Below are experts of layer 6 (counted from 0) of a mixture-of-experts language model. Rows are named router (the router's row for the expert), gate (a neuron's input weights, with its number), up (a neuron's input weights, with its number), down (a neuron's output weights, with its number) and show model dimensions 0-127. Each number is 500 + 25 x the weight over its row's rms, rounded and kept within 0 to 999. Numbers have three digits each.
After each expert's rows: a language model's description of what the expert responds to; "gets" lists some tokens that make up at least twice as much of what it gets as of all text. This comes from a sample of Wikipedia text that the model never trained on. Tokens count by the router's weight.

# expert 26
router:524503499504536507471532502486502493501470508463466485465525544510513468497469505474474536490505505505469491475497489470479528562494535506548518474539498522523563506530497494515538508496525504486501476516474502522507507548502496473497499453473505491447579502474532526544530504504498480476505474470532532518500490531463541490497486487493488521492556544493486467523476492500523494499508
gate1:496458517514561532505538499483532516497487507486494499505494529513518514538515509489528521497483510510492500526505501479456449539523528509514543472490482502511556499547529501503493551518488537538493466479485483527526528491539540476529494512503523470517495459497472497549492526571536499491468453543523531503514508488535501503486463482497512472515520522482468468528502475498523508501484
up1:476542478476440461497471510489478488513530478527475517493485497461468474492454495526492468505519517501505507463491505522535545441471489501515458499505520502500464509486453502524499452476543447459486548527498505480470472499476454521482499494511498513487515535494539504462523493467471478486547522481486479492484495525489496523497519537507465539482506472501524537461502522509475506483502
down1:501545503507485508458515478541497519489505502492503530525506496501531492490496489514533529483466510499522439501469530518465530506463482528510527525496517461499456486514488466509490518474539499508509526536461498504510505523473538544512492511535488490508504549541514545465536493452495461498492484461520497509465548496532453509537568482486488510531485505502493466529516478532510480474487
gate2:474518521515466500468473529493538507519471483516472465527536511489514455489471524517521494500514494579477500518493443487487533512497529482530440536512508482515512526484518503486509526492493513469504461500469487497492535561455510488488494500530513484478492466487503496498522487528514466472508564515524501491491511448509506503460532518480541496544498468502444497537493511490485493480522
up2:488509488501425495504501504499477526506487475527486475534511536502546493507510490496532489503491492529557491474473462471477484506500519505508422533480491499542518482510498510476527493497503480460518516509463526508503504528478549499552498525527517472439479505490504487506528453506492482455562520495470512510515541485513506492506490535517501489525525444534467495485505525510534504503537
down2:504468539513538546482508494492464479525489514514515514477506512481528488494509503516482526498525500531532496497535486454460495445541490523514473480501445424483500528493466514522505479507464464472520478490489543512471540500475545520540502510443505515473467500521508495479562455502511482492478479521499486493486529500526497500527497476524489496506526456502489486526497516545511516526467
gate3:492479522496530490487484474506513484513494474523477518541511506532517455500490488516462489506519495500494542474495459472507507521514503528469500518476489491514491501496528497482532530509515514491477488518470507593518482535510537485525508517465472512502485517471552569481498505498460527477475486466511521552482519485511498480482569533525482511539549530502525493505524507493498439519494
up3:517503521528541520478525536490523510488478469501485518507507506493460514545522491476493497535519534535477518551517518486498507500467505507482510515536523554526528476477496517467509516507489500484504474466468504529501460522478516533531558467499480506522517474523472518528524518525529521532487442491535538556495499493479514490509522525512421462473504473502517523493506534513461478510492
down3:511526528491490491535522482467477506480504473468504537515476496460488480522525511509485513488482521561495492529487478580480531453468519525454562495526473501493469541497496472466526486530497457520477502533488458484525449515495523501494510501487450502548513468515476478452506509501500494549476493485501496491500468522462500503476529517522513495475513519480513524526499510528521508474519
gate4:473524513454491482508480544454523510515509499495501495458496498477515496518500478526449508499491480450471530509509538523541554478486488476521488511527481481488480466467476494507565541460480478481534464530512447488501470489481496473504486505465478490518491492497478469494527465488477515475524509478514507497533451505502486501515510527484531519539531496579469486502497542500488487508520
up4:507527500443480500499479498472480511470488468478489514432497526477503506515470475486469529500532470479473511489516518518536561494478485459522503527546509481528498471491463518526545524481517457480533481516485503496510496511538508474509492488504480468501515502531500521486522481505435521466524529475479508523523455513466527518518487509497523500503508512544427469465481515524491527530508
down4:513516489494516471487470518478546500506514509487519454502512525481526495468553508465489523511518529458514442452495461495488496501504504489476493527482499542501490557528481463504497515530454527522533494514456525522510519504486478428487526463475507468522508480478494530541489502490516515503511482497475517485477487480497475554501482524524486511444483497476539516508515467533486558501510
Description: Opening parenthesis. Opening parentheses after names or terms, introducing years, roles, abbreviations or glosses, as in Viduthi (2011), Nakamura (Vo, Guitar).
gets: " (", "(", " d", "(s", "(\\", " D"

# expert 41
router:516502484543507509472520494494518485498470495478476499457522540509495467502459500479457521490510523511466489473482488480480523567505521506527521483532498518523549499535472498508540510491517503488521490516472508533507506538509510473516510457471490508463569500459525519547535505501491494463512486455552530519512504530474538497499477477496484520499561533500504455532469489503543495503520
gate1:489479503475538468478521478485490523517484477555489507476470520542499513488477466539573503490481496482487481506539527474497530520482505498537494473554503551523534481531511486527509532461542476489491500491534539543500490518482554522487549468514458516465500508468471479484531480512512500530502471500504526536473492479496507509523511526515492482486503538455493498503524536468491490491476
up1:480482532502481512469477503541518516513528535477516475510458531468504469532479494449548521504481503503509477461500505490490464483524502499494477502493533506491504523509501506446466482509472532518493548458436471528483508502482454511505487510520541505518496519482536536500487551519524498528464505512483529484513491500491541507444525491525542535515506456523514497493535482558464503493503
down1:556477503530498473497512498483482483486509525535523508513502507450506543511503521474496492502483520498532465513501513563511442510455450491546519497485536508519528509520473483481494501462483515526497477460430518513514465490517501466468481480541497546491503507483484504508502474528487436483490522512497478532498525513488473480503484502490532525471519509460495483542494479566487505509483
gate2:546493464548529513488540468473510528476484480488540543494543508520455460484439482489467467508481529502489485498450518467498473511500481489510462487506480480485512502501451525506512489471498563467551513478486479496458476487502526504473510472534490497494513516502491478492508499499506518516514602514469511464471478533494507496517486486503508481502512500502501526516508468490510509538504
up2:523512493531522508500545492472501544459492496453509553462502496501511499468453513492472505466472550517479482491500507466506472524524506502486472535543464508506498480512452525497512499494469544463551522502496504493493493512540527472482526501536514476501511495497470476507508538503518515464519556494472545509506488556500516483540509474521507456485542516503531502488536475513473510456508
down2:532510517539479512501484483487506488501487523510536504472502513491477487505474452498501485498529514516525544508497494536475489544517499516461535476501486501514508526449490540507486514462509500489520502481500510518430495545471529532507516528494562502516547458536464527505535502491458523480480508491457480507557562496521429480497537508489514511470488497487513479508528511504473477492502
gate3:529515447479516523495537479475522502500473502501533548495503512507485513501490472525494553488536531477511493484477498540507531499501488477480493513495458522526539481460477516506507500511491572475449467496512519508533461468511504486492480475504460476501520535508509524507474483535465451520501492503483516483531511513485479511498513516510447536494495482446490475578500516453469494517502
up3:483528506531444497508484470534531518495554477503478499529503484529528481487460484499497462530530520511500480498509484508469511521502456503496490504512552513494458508537504518521501491509534499505513530527487527555471531507542493530503481482516519486517466455509539469483548525484537532456456516515529515469496506520474483520548496474501517473469512469517539491489516500456463537475504
down3:500510512538473464487522464534480544501473497485504477461475480502464539506482480512540527467501507469494505521521494522508508504477506532487542492474514526532539445544480513474468482495494516544455535493439463511526514514510497530512492510526507517518474509553529487505514508461461493535519499492479517484447486496532494513512496537539481497505508494451505491496533485529550466491518
gate4:523501488516483507495495469498481476495586479484496507477479513505503520513479542530480468497491504493499483522485471513497483531492531525498511461491493483506523470499475484503530511525483457467477473478452501531481489512485525487475537446490563525516514475453505496466502509517457511514488465488443496505454493536499511542510468460518497522496517508525488567478525482486496454478465
up4:493499529507497507495472509540518491511436516497495508500501518471508493474511500463519473499516514492479520487542499487487520532494530514480445565522522483544457498504511512501481496495494482522521510511508517495481507518506464515508490509518425460468505527527562469473516491501536479480520502489523512494537530461492540481499486577496508485497481535491513435531482527486520547488486
down4:538514510497520499443514505492517495492500504514538488498494479521492493499507453488464498535455553458572495529507537512451481480492470483488538489450464520492520497493495494491506489498518481477484517488503496536554493456506485516496506468489498517480502562486486504493511548508543506497524518497501506515491518509530484488472514534456527532549496489541492519477494516482498425524523
Description: Opening parentheses. Opening parentheses after names or measurements, before birth years, dates, unit conversions or glosses, such as "75 mph (120 km/h)", "Powers (born 1931)".
gets: " (", "(", "\"", "(s", " post", "(\\"

# expert 35
router:493527497502513474461529460540475515447457491512474497490559518508495484512492519527479513503484484486496458472527519493466541517512495519513496473532480503537488469486476492518540538496520512498514482491496476542546485518493473501498482480484495472495503485492560478508493514496491483495482485498524501526475492564473533497471498478528509494556558515499512469468460473504540435539506
gate0:496513513480492503487502524543539479488487442522508505529554512514509480513492529534512501511515476484512499529526526524474541463521545510534454502557479493515484459495474531500482532506488523497470506527473530490485436501478481483523518478486516485521523513507565508489513485517530534530473508493552510498515500498549526504509517544497473478465502529439525464483492514486528489494501
up0:554507504499468507540496481460505468547505566537487496498514531483473466482485463475561456485491543498515478495484496503503467495469497497549499513489508509490528502493538477484504523488458500501488498522495487524481509516483499453495482548478503502513494487498439482479495570510458507496523512506495485499499538488521491486470536473522447518501536492501483439499531506520506476507465
down0:478557498524471497499488517483489487450486465560473474478496497500462484478485467538535496497531505468493441523472493469511519485500490482506564486525495535519526493441533503544462517515472473508509506514527500555515509534500503510495517493484483494512481451500530492514484497512499500479509503495529514510485478515486501484485495479521520478495515414432524517485491473499527512476496
gate1:515518495496521507505516474483552511551463460494475546451524491536533477491462504497514531538477480493518479524525445543498533516452483485519486443505516486479472532495524496475511483481509539533488482468492492545517520512468510463471503492498523484488522486516545479480445547513453475531510526527506480472493485480482519485458520494488481501506496519465489476526532493492491487480497
up1:518487475508507509502518493474484481513479523522478532482503516465454475483488510455549489477530516442520543471488483479486483499523490492482524499453512506534509521544467487502467487488489452460479518495482509480464504489495473551526549503534487525499469510524473515508528516538526518519512412499462467508507478455522488506510483506479459528493524504468469514514520507533505510478518
down1:520494504529504501506500477511443529477477499504501506525495470523512493461515483451495489534515494524481492496490504491534520491496537476524481489504505497473484458524484528463531493495486469494468511461473527532493467519544517492464507521492484485507497528499490463513496518462541465509479473526501515523509524476525525464496506489595499451561535452477498487462457525499508509453512
gate2:527473511473532495462549478538465490491535515485498472509496489489520517525466481493486484489481458481496541462497522448490512520521523504490455488503481451511465487465520490502503512456526515471534504500498482510520487505507481512549535459517463473458528480505509490531493531492549500483532502489514471556476508483433496505506472527493531479504516527534505509526504468518525446478509
up2:475470487479545527461520470519466491479523537460504507503494498468489540477480495497463461520494451480508536492476568467527502486518480488478477479516510475498476505471511468492515488468534528451545485507504486505537525523509502542525530497513467506487523455522532475506516514476543515469515471480513514537498486462478521518529449529485485454502502513485512544505495513521500467471495
down2:500533454544455468526527463505462469498499515521481518504521503498498554462492495489491557486484480494538472516513503459509482513477493470502507475487495427465483476451541508484467493548495484481497485462538462504472487502532474504579466521480491491502497479511501492522518488493488475543486499509479491519516444511485474501498474489515508503475469510510505520457497478474527503494481
gate3:492474464464517526476491483499485523550466476494516501491527527453502519501464535497481520514500452502498478519559509481497496515469445524529491513528489486520445511501481488513509483530514517500578529521502528513566526463504481531509488452479505493518533451502543502482470513466490480506481500503497479476478499442482481512479515509480490502474496517459486468518523519469497480486497
up3:487550516543467455495511497513490486506510499506528477466500518532451463519499480515526492489499557526510551526484465471462495489496518449451487481460535501515524519505503501489473545500452459474443460485496491523446470508497499493531510540485503476487459478520502510491517510520491485506534513518506499507541516539485492520483534507478498489515523453530485516502530485508540484523498
down3:503473476491497546515551489516509477495519487462453457514499506504502504519488519464463489472522525492503537490486495519546506526537478488506531513463560479509513524526507524494482504532495474489482515508474487452551513485533520515526458485481528508524507547486488469484479489533508530408464490484494502472495479491518521458523512500497489484487478532487467521529500524512466504539472
Description: Place-name first pieces. Opening pieces of proper names, mostly St, North, South, East, West, Car, Al, Bar, as in St. Clare's, Southwind Airlines.
gets: " St", " South", " North", " West", " Car", " st"

# expert 37
router:548491488474536500468503493535498477501449490512426496493529531511486484517466509484479492506470524500475500526519501513466510518518494502506532467493496464532500464520503479563511500500509476510520511489484482509517513547519486496505510455492538494507524539438535501519518504505510504507478458426536498480490512555485488489470522484485507476529511533494488499519474461455488438513510
gate0:483486468528499501477488497525475504477472480445516489463501494489536469504503482526501499503522457455479504480488491474489525525496541450504472508526496491506487478507461498455558490534499559506486511449527547518554459465529509465493510484486506452512472517495512473498542493499512444478480477505509459540504498500482515535533471515517490524482469507465486520511496489489498496451477
up0:481438518478523492479500450462469509503504498513580541519491511533524484497507475480491461471495486511531464498505487531479476510493507562505478484539532486521519473552529459487541486530464457471518490501512507529489510530515472492526477487487504464517505493493496487518521511489499532480502466460479517494466497469531495458497517502511485497499515494524432514503524518498514500446529
down0:501479532517521437471545466464492495502509464534492469514482466492495516485502481535462500512481512469522499521518490531435518547495489506465459497473543511469476480479508515536512483489480493545458505490512515485454522511496501457519492480548499505492553526512496485530529483478482463477508469529473543507541496511533493461461514521529518505486488498485534509491489518474481523472502
gate1:486484460487511522512503529501479470562504487467535510483537545541521506525462554499502500482482478483513484574557498497487538488510522534505525501474503529527467502535477500479481477515515484498494497473496471499535502506498517472524508501476536494517543505480497490548471527561550523478534506520492514493476447534474502512515544512499491508508486480440495505475516493490495504505516
up1:549473470493501447506491484502500494485484514522492527500471476494498486495443481496493494503481490505528508431477466525474530534475512482491490482540500449513552486443542431494496490500463498514492476491523515532479507502516482491500447491516489516483483511502517529497498466488509494507517522502553482460492532493538508504490470509478486522521531505540486501447565519479497457500512
down1:475479498504456538531517484527482552504481515480506516527477485488517501512501485482472515459485530486540413494465493496509513518489449479531499546535541506499523538479500494464470517470482519518489472477482482487546504494496523519536531465518522516486515488467505491504506499503507488518549523516512440525490489500511517496501522453545514507489516462531497487482556513485517511472542
gate2:458503461510519532508510508505480491526490494499490516482448518520440504504502485468493488467491455555485495506441471510499504466479514480464492521512498478539505505481458494511507507499537511501450489517451511489508514491505518514494465486465454496494493505486482472529527505517523537470521518553508501519454443530499498477481498496456506483516483489482434505518523459493531482462543
up2:538515502490481505525478511458514531529468494477475467500495524513504490563423478483500471500494519485515498510468480498459471499471485472525502478477494475469519535509504508489518511497537471498572498495490532514544541492489512532518489483496429483451490520485495501467516517523540488522502503540468496489457496475492547498509511552490476475498510503490462469506510463497483511472478
down2:474538525501515512460475525492471516516487513479485489556481477516490464501492489484512488439487497495455426538500544504505486486512468533502550488509513489490462484490476491455448446498477506487451464482498477531492537512474478477450470507481516507489489521471484515454500486501479514484502517539486474442478511491467509470493519485485529498504493480484525501504475502521469465510479
gate3:470513503445506489445488504489519479487511478475459530509509525497472503518500535551508513532469521515491489522470483470484485537493465496522514462503524465462501520505496498559512497465528501491555475535487500511556493494463502458532490452475483501509484517492516544515516522481524489518480514503512488537514494479491473480499539524516484530485490541508559486550518495475494537537472
up3:517472469451469510460500486480491504462524490489496535473569469466510521532488514499459515484526535489518502509511526503513459492513481512503497429498520519503486483529489508479496514493474478422521503490492515497559520513497485496521502520516503518511526483526524510465552501518500529532511504569498474445462477479521504455517508517490495483472508473489489493532475470504500518534490
down3:468549462511522504528437499530525490527528503466469525540478507526479505441475494444507522477520454496539508508465527526531494495487512488528509508545506522522479468509518465502474468489491491510530516494493473503522497474502489495470466473512500524505504463492509507471506494467507533532496498507511514523516457499521527558460505498470496514516488570537504509543504487457522523502485
Description: Digit groups in numbers. Two-digit chunks inside larger numbers, years, coordinates and table figures, like 00 in 2,000 and 20 in 2004.
gets: "00", "25", "50", "30", "15", "20"

# expert 31
router:505487506511525500476504466540475517458487486490488537495518499531515488508469504517490511492478482522491499506511533498462545521492512484535515513537521482543534491486507441517509510494501533480505480495499495536521491517520484495486534492502525437483547528474552512527522500575511442464531484494505551480476475519501499444463516510495527500494505509522474461545480452506507491504534
gate0:523511523494451535460475476473487478541507472486522498526488483523535537521503487472490457503518542500493497506519540495487486494465490492493517448506529498505508535535484469475496524485434500523480536521509456513475501526506478532513492506471518502518482523484519466538545519519527511490484506497513492525566500483451509495496481488486521461499486508477451524479428489482546495511478
up0:555523493471538525515455485522472545524543516452535481481505483505514471491493487496460582538482499513518467508518463480493521469463513510466489521525550513476477514514503527529521500515519477536513588485517539490498517525531518491500505503465488511533485526491524505488494489504488502492455509471488517459524511520476482517516493482496462531510517522489504473474490497498507470499484
down0:491505519499495500521485535549480496509487487484503515501516526507472512502523498537537553522483438529496483480490502455531487486470482506471502487461535523456476477487464536489414503451487457516493501543486488493518545551474498501459457469524537452522496507498489476504510499490482488504476501545507494486521519508544533483482515497520491494500525490493474517485463505527495498542505
gate1:521506484501520501509479475500492501481487499485450561472530509488525512534520495584520528522537497520522527503477547521495507525522507490494529515497545496534525445472504467489532503479460510509482521513550485491531478510496491485518496498470512469465536523465536514508521487553476495496484519488515506465503462526490522458455478520495531529492471470515510493550463494515506525474492
up1:521496498522527523526480553506493546506503527576489514536552520505516515535500504505464515488550521566524503511456491466499511492492507469489539497470505520490522547464496505549510513510473551505472482511522497473521513505463494527477523487523524483486509538501497465476508476483509493471526528481526490492523481504476579534483515485516469496494526493485514488468501517510472511520506
down1:446426481531500530558487505539489548453485490515514527501530477518483487457491500515488509503491505516463465504502536514483508518489511470476531479489521529463534498521541522482491519511529526503451498518486528460492462510504514501500576500505520514485456504479478494524518492502484506491506525501551511495463513493475540562490504547514477515493491466509472523481491490522488485492488
gate2:467529518468490466461469496547488479490451507513463479494484503486459518535479487540557510482513490486527502483514493497479532478489491469498499482528507465459541471472495511471506484502513552478476519489519532536538516477526477475519497480495545460480537515497524492512499533516509473447480468521510522499459512527475503477506478504518473525498465504516490440497497481520480549465522
up2:505462483477501525482521496541533512482535530447536509515485508449533511480496525516553487496499475426507538501486562499491523522478470505491477510520492439511496511468479470505506473512465524510472481504535518476518499469508499465511494477517487442496547512494538534517514514519503483493484503520472506483508462517491489476472465510507524530475486504497507479530527442519515506458496
down2:545496511485514491532508458481440542519544506528523503508533532514455520552483487523473542497487509518503534541527472535487502490498501537488541527500508463469502504495495481498513486487492540479501507521512476488544521541521552478490477494510485462501493500538497475481472478440495477505509481477533490481489531505463480468452514501498501494488487482514504535486506488497476577494470
gate3:514494507472501525480494532506461505472517517520487526486545484519510468465483494507548485541492477520508466473523505493468503513496550514517531523570532536505585503470506472505502516478486485470476501488479477519494527462524530538519506494487502497515485555514495495469527475542502448466478521514485520499559470482473500452505504482503503515504504519540490483501461495503496463481503
up3:513492508509491528494485515532527471477525514458505522472508514477512456483471487472538514453473475507519490506482441529536514536490506481511508479554492473556456486482503499521461560528497497470479475510501492501485546489516547529443476481487465508517471488516540512483451470524488483497476483496492537486528506549477511491533527503473502470458492494492500520528514508529521517506508
down3:507518511469502545487478519539527529476517457473532510468489511513520482498514510489507521552464498530482519498490494515448540496534487471478505502487461532555484495476497491519520508541508508509491464449532501459528524508494496520511518495506482527526519525516539429472475524487531477488526543532499513477479464497515477461525531554511513467498525495466473488461498524505484516492480
Description: Table bars and numbers. Table cell bars and dashes starting rows, and two-digit numbers in tables and numbered lists (30, 40, 71), plus odd name fragments.
gets: "|", "-", "30", "40", "20", "31"

# expert 2
router:528475496496505506492473455561497512493477494496441530497521528537501492518455476489481486503487542489485504512522526518448549521505502493506533500502542478519513507507521487518501515499529491479507517480486496517514498520506502465485514459490512490497526583432562474526511483540501463483503456489528522476489484563516499456468535506488489509517508500491478490510481456496495468512509
gate0:492515498528467481483495503484489482467476491549497472522520549477447500478484522531445496492504468509514490481458467488508483518513502562501538513491491490498468451536481471526511474521486466499531564506520514489499503524515452490486518488480495496475488508449530479474517547464492550499500549479502513520484481494519485515538486522471498481538550522484473482471498482504476491464506
up0:510518487471490505508520473501531527490473507497521512487490516491482507413493515512480484493506483519538529510495480440525503514529497544488486460518489495485481505483501519548516495486485507490519555503474449472503522528496515489521510545572481521431498527498505492510500471509473485489475561481508496477473509500545469503540501477516555492518483520473461500479508467475465489508499
down0:534510508514476445531465505512456511520505502511527489504502536474498552477491506539493461459504512501531526510525446503482488521486481494445526514520497521516539498480545507472503538533544514483492543491468460489473497493510517506525494498507460455546471506510490522457512492507511495551529496504499503511485488458477489570450533531502476472494500479523499488473482506507489528503480
gate1:487504543457464462538507467519487472453513488500488509476548484489522486542534522541514502506506488495521525519488565512538533492484547465512502511570521476517511491470488519494514472464541485504520490491472470527513514494498518486488508537494491507472469438476468495485512504477521460482529485500514483538519489452541509499483503547522506482467510500505500486540503522478531528500490
up1:482494500540478470504488520464510499509521486513532540452520481498538526539492478507557514491533488460501522489511544565475489506466465470533499526541514490515528512485525507477520473501500462528500475514471507517485528459528471469502477518452501494490506446522525518526521503514512449522505455482465496500488479497527506476441472465485489515485462477478510505502492489474524522524516
down1:501495505495517476489491482512490520513506489449448473542519543473511502519489452524532488475530506526538519475516483540490503515486488528509510490452558475509515506531512540472500486520493509524538510445574539530469493469456502507531474506514489485497502537455480500513514475495492508497533465488519472468528511483561458496472534497510467490489502490488491514497493458492509520529507
gate2:500514512547472498447536479529485475482527481476478471515544509534496514472472548440468509501513486518509522508466511499533503463493537496503532508471468427486517530478499511503512474501548483473504493501515463495502499486552497493506524524497460466527506513515513540485503509496494486470471557514514505514520470514471526525506502514504509466540507489469549510553502513465475503510531
up2:526487487555515487522529488476506491477530500480480458525534481494535521534495506480446521499497485543516494487489503511505487485487481529528492503481512448467508525471543526496529527515503427483507520464536493508494511514556552499528522512464497504514503547490475536518510493503511494475509520499554504518526442544480518462515479510510514451520519481527541505499501530472515523511498
down2:485443495546500485524469544482529490508515496520492495500524528500482478495524500539478450503502471453524488549526530541507517496569498528449521496470471479494522518484538485499439515501441524483490487492498496486486526515480454501447480455504462497515462518519543539493488489510502459505512474489506510460525494504492477486481499494536499497504508487450478503501526484498508476501480
gate3:528517489498508523519461498503524536472502477496493491497489508491504505521506502480477528505460535549492497491536511481478524485540545496469494464470524464486490531497498496446513505503524509500463491488484495478465519494466552496487503456532512455505548526461573530515469560571545481495506492507499527502502451499486514510539509475468485502509528491463483495525500480491486490496529
up3:494469516489510504516492472499507490526444482451523544476486542505513501523483478457484477520520546474495500498539475538481453526484495520468492473491501453506477463512508458503483527475451492477501493507509519523516484493513542476534508478483523465461487497492483515493503494519444470554517487497499529464471518469538466459504544514468480554509495460518504474500474496489480501476499
down3:454529492500489491512494534524449522512532519543557494494495483486537482487518514516502451503501442522511467494532451511495500547513475449492521501459478540506496520495512533491532525475509505469489486512475482479482469484445497492511461509509545471480523493477486502491506504479455510509501530503532501500530524489493489456549553511517489486509497535503536457532487487498468479468515
Description: Two-digit number pieces. Two-digit chunks inside longer numbers in tables, dates, registry IDs and percentages, such as 30, 00, 50 in 7900208.
gets: "00", "30", "20", "50", "15", "25"

# expert 33
router:512507511493511486493544472523506498498483468500499517489496520534503475533511516497504485492487510520461469488463493483461541509513513482495470481520500526520558521517484502513544493459530490512502454504444442560533508533471503505503479489494490440476527524478535448511528518527505496476510482506521552537506499517501524429462473495508509500512540502512501500512532482514495438511511
gate1:523513511515480506505479501531492522496486488470485543495518502498484500537492511503587523519491503495504496519547479513507514466505468524504492506484495499474538505486453516501537472547509522478512496487559516513514492504504447526477524502468472470457501488504485556500496537509497537463600483523521473509440528507523484486497495496491514557503511495513501477521512478487488479494518
up1:437502469526503490457505509468500499542498490485475499488532489509506499468459484466518517464486506446512488519536556506509517504547508534490475548477507472513478458468517533468498515484515507505476504489497509506479509510522471541427455508501520454555476493510472484507489482527488486500541480511489491459513546513490489506476515511497485517500550458502499456516467514504518507530513
down1:513537517517497520509507509511527509498527517435521481496546515474516532463492487535490524487541498448471523488486495507520461490543489451524512500437494506503468495527479544473520497499485488539497528483490490463478461518531516502497499484504477446518528497497454484473517523474449527490466477529516502525540513531481472490539522483522470534502483461470507479472492469509523481507485
gate2:502556509508516477469495529503477516502496511485526475513461479504461517489533518489487532544516482539479478504454509520457532522520455483484464502484511493515511460510461499473532514513525513509521489503513524497493522492483507508529510521526510502477516502509503475524482475564530598489496450519507543490498523520488507473472492507505463499513508556518499512464553496530539507485524
up2:496520495514453524491498483476477497501510493447432518528504492480517498473469508512503496501509508511526561498489513482510450503500468532492530477511504536526476493472491530494488481476502528443471524501519498476536491483487470529476469502466487519488530530509493520438507488467505477552489475437496474429523481488548515543498508496509516493495487494493559481500478504525473515486497
down2:476504502484560505450497489488503582466459501496493492462509475483537479499507506510526507473490457518487473478499446517505491523494496491521510544548469506559503529484495497518504555475492515507510512510535463476482516502466485492486531499477494465488497561496514551523499519504499495521521500524540522490488553499505539501496521489461493462526518504528513541534530510521518492517497
gate3:505512537528510480473514435535476513507497477527529496535523483542522453529511469507489529515541479472509475494499505491495518522517512540515480475460498526505545537478502533530485592453493521510518475495484488539502503491445479556510516503505536511483497496477484477526490491488509507478538481517534510512491498517540516507483499490508518497525512506522500498470554521538493456513520
up3:502488479509546511511570520520459514484496500500445496491516480495497493503502511508486462533492497492505518506466512504535549525471478503510481547518529530483506449496490479492481482539520530499507520434482514459528500502463504504495479576505463481498485509487478495522526515471540545500513493453498489515498527501504531567515492498526525510494518498521540523446509514484535524498516
down3:496509517515504560506515487520506501532527468506442536508483478525492504450524475484517465522490508564473427481498539488512496527568499530554482501494501482527499473485459519549500528515506488489511526521503496498513519516524489498508503521516465534512531502505535495462495462493456486498481519483520520480526538489527505516492510487497538525484488457467505469540479511483484468507520
gate4:507529504510497500478499485507466455505502501505484534493488509483452512498520452558511506502483504545501503518508482482470509535505491542526473467480499515529530555496490478516505517507540494460540489524469471446528510488525522486495531493524486546503510545490511503547514523483493478509543491553470507500502524498499505466491518479500484501565511527501529537482484433494544493456481
up4:500487482494519499498497531473532493471503495474528450493480507530543483517504498441515494541503506471444530507501512489491521502528539484505514467580480498440517491505506514517453475474490509515488498510541462485468502511523488532499482479500477452467517468473489507476480485513486498538480470501537486478551458509511477523494471496474517499496466547446521532513482511530519519495514
down4:530543472510477480511477510469499517462531520487484459543496544504450516520504565472492480510470502492498517508509521556535501477553542467491525555510466501486450480511517495476505505528504490530496510506464500515510500512489445536467521498484538528492488526542495472517521494524500512523500511510509520501479503486484488498518475550476550519498500549482517464517474525459515509517487
Description: Location prepositions, place nouns. Prepositions and separators before place names in geographic text, such as "is a village in", "near", "/", plus villages, districts, provinces.
gets: " on", " (", ",", " at", " near", " over"

# expert 44
router:510520482499493484496515486507512527498451476496476554471531518541524454524493507487515551471504514506464450448525538502469504514491483502556511478543500512533510500516456475523525529516486515506501476521473506497535515546490494543493507500470488482433556535437549504519546509515502525496490481506491528494477520500484506490489501509508521474508526535516474488506465483515472507499501
gate0:494502543536536485513457507460497511501503475487513513476499520471493490486475484493499499539511534538497469472464464522512486490529513498548536482514454477500517484463472481550497519492518487540480474548433469487466502552487496496489469502474478504486503529476521448544507500505539470485474495502476476506505515529532438488525489467510525510523491515475490461485521512492453491517499
up0:503510547496535504509488475459485516508511509496531521480506527497493490467518491498492512494522562511521462451485473527517484464510496517536501485519520493510552506465489465530501568481494428519489477554462483491483494549507485502501472485474513514483539540465533488554506502496512473510493521498471487488520541502533454494532509504516530515492509491480505494479515548498458481505534
down0:510519504552494512541512481480516527569476488521525501506517480533481503499511473528533508494476502510473459466541478490490474531498514466500502507498471473474463516488541503476493496490468535495523485497518565540488477512504518507503490525514470517468508485459475519499496486463497533516468529501441529505456494538495508495510448511509529513476500483449506469489487559524473533465517
gate1:549459495541466489485494547503501518458478471509495500503511487511509510514448560461494508521520495547450507506508477534501469526484485516515500495508511520506452475557487510519485505533518442505451423487513525528474524537497502509524527492485465517515481496513532492496494519499511482459482481481493492492457524528487492445515507538522548510533489510527503507517507521501487510497511
up1:495534492501550507452524464519481458529519477470502463505475481489523530519519484500485478500504463506470472502492456494476518496498470508496524504471514477515502507476526485481453526511524447468533511483503486478510453472490505520484475493471486525486486477504488465503505508434499535470530502522522517485511493495480527518463497501479550508513520473543485454519443461523471494553544
down1:522470475521520475513480452507508586501476539524580469491500454496512479509536487510491496504531500527486489492544526516530503511496474491471510474504494510524504509474504534502522519496486496481493510510452512506512483537512511469482456527515506482452521542510502469540487529476494537508516491503475498508505507470532558487518508512524468487467492540499475545530485547527493476503476
gate2:506473498495442504518459496514475505501486534495509493512469555459534467528512478504502461530502445532456444529507531506492511559512480518546516489484490478480477488536517494498523514471495496539519500529462468492513470507466534505495504491517502516553520512465490503514458500486457488487514549464519512468489494551516497480484483504498474493495456475521542482481521486521516511473512
up2:516518508461499497535475518493471492539489521470562467501485518492520458521496524472484474459485467504497472490518474544505542516551512506463520507531498495495499515513513459494496501459454489530487536562491483498537456535487534515502490516506484482487488491484464482474483537498513462513537518472495458508512467565503482474508479538465505523514505493491506520486478529501514538453490
down2:512488482483497520535517507468501511460476526496560506512525543495500507492484440452512481515537508521484482533470493535476512518503488483482546539481487496502471503527453502500506504491438504485509527539499485494473482503474503536465499483491509433478476491556494491485497521508474485497516506477532493524511503443495515525457524495492503479484526473500505478557460492535454484492544
gate3:504491482455563496491494497475480541526500530487542560464509509489509522494521511503470536515500554478492491534542482524516501504483481497456470520469540460525501490527472512535515499481539499528468483499480533473495468506477510515532506503523495503534510476500511473496514557477500514487518468495542534478495521465461510529496495513479550478525494534483505456490452472516533483514479
up3:481499476489496487516501495503521502540490524485526532499510461457522458506462467515508516531515476506498499483517521513526495453463497481555505489531489477501452475561511513512518441523479512537503479515508515536487526475467553488477485496538489525564527482512515463496505554535529492470477521481549469494471530497518503478507516507450479476492499516486500493509490528471461498496480
down3:494514469484501473497516472501485499469502547498454496482496501505521512439473485512486481504504542490491494481515478532495549500535516525438525527445520484509543532494519496486533518481469483501510534481516515500468431484525497517473508493523526481541529501506508461524503528527476466502468479523521480516496504519479537486561491524520519464523475480448475525498457503510530483524515
Description: Leading d/st/l pieces. Short word-initial pieces, mostly d, D, st, l, that start a word, as in coup d'état, drowned, staunch, prodigious.
gets: " d", " D", "d", " l", "D", "v"